config.yaml
n_layer: 14
d_model: 160
n_experts: 128
experts_per_token: 8
d_expert: 32
d_shared_expert: 64
activation: "clamped_swiglu"
moe_layers: [0, 1, 2, 3, 4, 5, 6, 7, 8, 9, 10, 11, 12, 13]
router_score: "softmax"
normalize_top_k: true
routed_scale: 1.0
balance_loss: 0.00385
balance_bias: false
init_std_router: 0.0248
lr_router: 0.000732
n_head: 2
n_kv_head: 1
head_dim: 64
vocab_size: 4096
norm: "rmsnorm"
norm_place: "pre"
norm_eps: 1e-05
positions: "rope"
rope_base: 10000.0
rope_fraction: 1.0
qk_norm: true
attn_scale: 0.125
tie_embeddings: false
parallel_block: false
init: "trunc"
init_std_qkv: 0.0142
init_std_o: 0.0
init_std_up: 0.0142
init_std_down: 0.0
optimizer: "adamw"
lr: 0.0031
beta1: 0.95
beta2: 0.98
weight_decay: 0.0
lr_head: 0.0102
grad_clip: 1.0
warmup_steps: 357
schedule: "wsd"
decay_fraction: 0.596
decay_shape: "linear"
final_lr_fraction: 0.0
batch_tokens: 65536
seq_len: 1024
doc_mask: true
train_tokens: 352300000
steps: 5376
dataset: "wikipedia_en"
Below are experts of layer 5 (counted from 0) of a mixture-of-experts language model. Rows are named router (the router's row for the expert) and show model dimensions 32-63. Each number is 200 + 40 x the weight over its row's rms, rounded and kept within 0 to 999.
After each expert's rows: "raises" lists some tokens whose logits its average output raises strongly, later layers aside. This comes from a sample of Wikipedia text that the model never trained on.

# expert 72
router,242,206,275,202,231,195,271,219,230,240,232,217,172,265,225,138,156,276,150,219,140,199,178,217,257,249,167,255,178,169,241,156
raises: "ot", "ar", "l", "y", "b"

# expert 100
router,151,192,277,211,276,172,151,191,136,205,179,205,224,172,201,226,134,215,208,198,214,241,148,113,151,114,182,198,164,173,178,160
raises: " of", " to", " for"

# expert 40
router,182,91,239,284,277,248,228,179,248,188,234,214,239,164,191,247,123,262,234,267,221,170,187,170,179,255,152,125,182,216,166,231
raises: "x", "eration", "us", "ual", "the"

# expert 57
router,195,151,230,197,263,201,208,168,148,150,186,240,179,178,185,183,162,191,163,238,152,257,202,245,211,224,202,274,251,162,198,205
raises: "port", "c", "t", "er", "ot", "ch"

# expert 46
router,112,224,186,193,283,201,181,158,140,154,220,184,216,161,222,191,92,238,187,252,166,201,206,184,230,233,212,296,157,240,153,168
raises: "ar", "u", "l", "re", "il", "-"

# expert 61
router,185,253,174,162,231,200,165,246,193,275,179,191,204,246,208,174,234,291,171,168,176,165,129,140,258,174,172,216,236,249,149,180
raises: " of", ",", " to", " in", " the", " and"

# expert 49
router,258,255,175,178,207,247,125,204,223,174,196,188,219,223,215,183,147,148,180,201,177,208,223,185,160,198,243,190,203,188,248,231
raises: "n", ",", " c", " and", "g"

# expert 89
router,196,212,232,209,206,180,254,240,227,192,216,139,157,239,182,171,251,193,140,211,170,214,217,175,205,259,220,181,204,187,184,182
raises: "s", ".", ",", "1", " and"

# expert 5
router,213,108,269,188,189,159,231,137,215,229,263,259,154,211,251,221,185,194,220,171,187,141,296,201,236,126,145,221,211,195,149,222
raises: "asing", "ase", "ased", "ases", "as", "."

# expert 95
router,180,136,205,210,193,217,207,174,242,172,184,152,235,142,231,176,214,175,265,207,200,165,221,150,217,181,156,155,202,266,234,187
raises: " for", ",", " and", " from"

# expert 25
router,166,211,188,185,225,247,208,222,239,134,213,244,170,196,196,217,156,213,153,244,122,208,121,174,257,245,167,166,106,190,207,208
raises: "at", "in", "as", "am", "or", "ap"

# expert 0
router,166,171,179,129,201,134,199,234,189,120,221,236,239,165,261,243,210,145,238,250,259,187,169,168,255,132,137,211,162,226,125,160
raises: "est", "rest", "ric"

# expert 45
router,281,177,180,177,217,192,204,265,179,124,225,235,171,209,181,241,282,282,241,206,196,182,206,154,196,177,131,212,233,257,212,220
raises: ".", " of", "ep"

# expert 31
router,168,212,225,199,279,188,186,188,155,202,228,193,272,113,176,204,174,268,281,281,235,202,208,244,182,218,240,194,160,257,260,163
raises: "n", "am", "ur", "ill", "ure"

# expert 38
router,264,153,239,262,174,162,151,149,176,304,225,179,244,173,241,176,152,197,166,176,168,227,208,255,215,131,208,177,213,183,197,149
raises: "In", "-", "The"

# expert 108
router,218,158,210,262,226,276,221,215,189,207,204,228,185,147,216,243,244,268,169,282,188,239,110,187,234,209,148,186,149,208,212,194
raises: "il", "ip", "ig", "or", "ell", "el"

# expert 102
router,134,136,217,136,208,177,125,220,240,237,197,222,173,226,288,214,160,260,189,238,244,126,110,216,179,143,186,187,196,139,192,186
raises: "ivers", "ity", "on", "in", "if"

# expert 28
router,211,140,241,166,211,249,192,160,278,233,199,189,214,199,92,182,265,242,153,221,260,236,184,174,222,229,239,157,207,239,179,173
raises: " and", "A", "N"

# expert 90
router,151,173,197,161,227,188,180,198,279,169,187,248,222,189,179,201,259,250,207,208,174,256,175,184,223,165,177,224,185,201,222,251
raises: "iv", "ure", "im", "ing", "une", "ic"

# expert 6
router,206,190,226,168,116,197,196,226,216,211,253,182,197,187,222,256,118,206,216,270,168,194,229,213,228,167,156,310,163,255,270,164
raises: "ver", "as", "in", "ent", "b", "ac"

# expert 39
router,168,167,197,230,175,210,253,185,151,211,242,292,218,188,122,168,192,159,162,271,176,167,221,254,172,179,218,224,122,266,273,246
raises: "in", ".", "ag", "en", "h", "em"

# expert 117
router,197,172,230,188,158,236,153,134,231,238,285,142,117,223,119,186,183,230,187,262,234,226,200,195,183,219,221,243,160,231,186,230
raises: "en", "al", ".", "ally"

# expert 118
router,247,196,269,199,242,260,191,150,271,231,184,180,195,153,248,166,192,178,254,225,127,180,197,189,197,199,164,230,131,235,197,179
raises: "ge", "leg", " he"

# expert 22
router,197,212,210,201,226,203,197,202,178,272,166,162,193,237,175,227,183,169,224,290,173,217,214,227,103,180,150,207,233,142,196,192
raises: "ed", "er", "ant", "it", "il", "ib"

# expert 78
router,199,207,257,204,254,135,170,160,231,165,248,241,146,172,266,215,166,154,191,189,231,170,251,150,243,121,174,263,184,192,172,241
raises: "back", "o", "al", "e"

# expert 1
router,143,149,240,151,244,276,212,150,188,159,186,240,157,198,133,179,161,155,230,246,232,293,181,135,195,199,220,165,233,208,159,189
raises: "a", "up", "uff", "ur", "ile", "oc"

# expert 54
router,167,139,237,142,181,223,160,179,217,222,218,210,216,221,100,178,268,193,205,184,181,216,246,159,175,210,236,223,235,252,172,148
raises: ".", "e", "r"

# expert 98
router,107,210,195,205,262,213,220,203,204,174,219,226,196,160,223,222,176,212,234,210,125,223,247,197,191,176,174,229,182,254,275,203
raises: ".", "an", "ur", "ist", ")", "i"

# expert 97
router,235,194,144,175,135,183,153,188,283,250,244,184,167,283,147,191,248,194,312,178,183,189,221,110,274,196,215,118,220,193,228,214
raises: ".", "k", "fl"

# expert 60
router,185,234,226,168,202,200,192,216,224,194,262,137,196,207,286,250,202,210,236,215,204,170,189,189,205,211,225,237,141,170,236,223
raises: "-", "ly", "-s"

# expert 17
router,188,191,211,167,236,120,216,174,185,224,221,205,201,194,210,176,186,234,228,214,197,109,158,217,234,239,155,184,175,234,157,297
raises: "ol", "ry", "ill", "old", "id", "and"

# expert 126
router,232,162,205,116,239,220,244,155,176,256,192,166,255,236,226,194,213,130,173,152,181,214,254,166,179,258,257,224,211,247,201,182
raises: ",", " in", ".", " as", " by", " to"

# expert 87
router,295,137,209,203,233,241,214,194,206,143,212,235,127,173,137,178,271,145,150,178,178,259,195,161,290,186,195,157,191,269,206,181
raises: "d", "t", "ct", "f", "de", "ce"

# expert 4
router,206,188,212,192,225,199,143,139,193,251,173,221,233,203,216,192,158,151,214,176,194,239,216,207,205,191,200,195,262,200,165,166
raises: "al", "i", "ing"

# expert 71
router,202,236,262,187,203,220,199,144,202,189,250,233,185,128,188,222,228,151,156,277,133,191,173,193,125,227,146,196,188,246,170,151
raises: "ment", "ed", "at", "ments", "ight", "ies"

# expert 18
router,117,227,231,209,250,210,207,222,158,213,213,175,200,249,224,145,169,191,209,146,211,192,167,175,225,194,251,189,180,182,161,200
raises: "s", "ed", " of", "e", ".", "ing"

# expert 67
router,208,201,187,179,189,231,231,184,221,237,212,163,224,220,232,194,209,82,215,145,132,202,228,213,260,274,201,270,267,209,233,196
raises: "oms", "est", "wards"

# expert 32
router,251,116,245,151,181,212,232,102,193,213,233,143,202,170,148,245,160,247,263,229,162,174,168,250,194,182,167,208,205,182,203,96
raises: "ent", "ation", "ice", "ate", "ative", "ations"

# expert 64
router,167,195,186,195,228,154,248,219,250,176,208,167,160,163,193,209,158,226,154,135,109,257,188,182,186,218,195,149,224,186,236,178
raises: "son", "j", "ch", "th", "ff"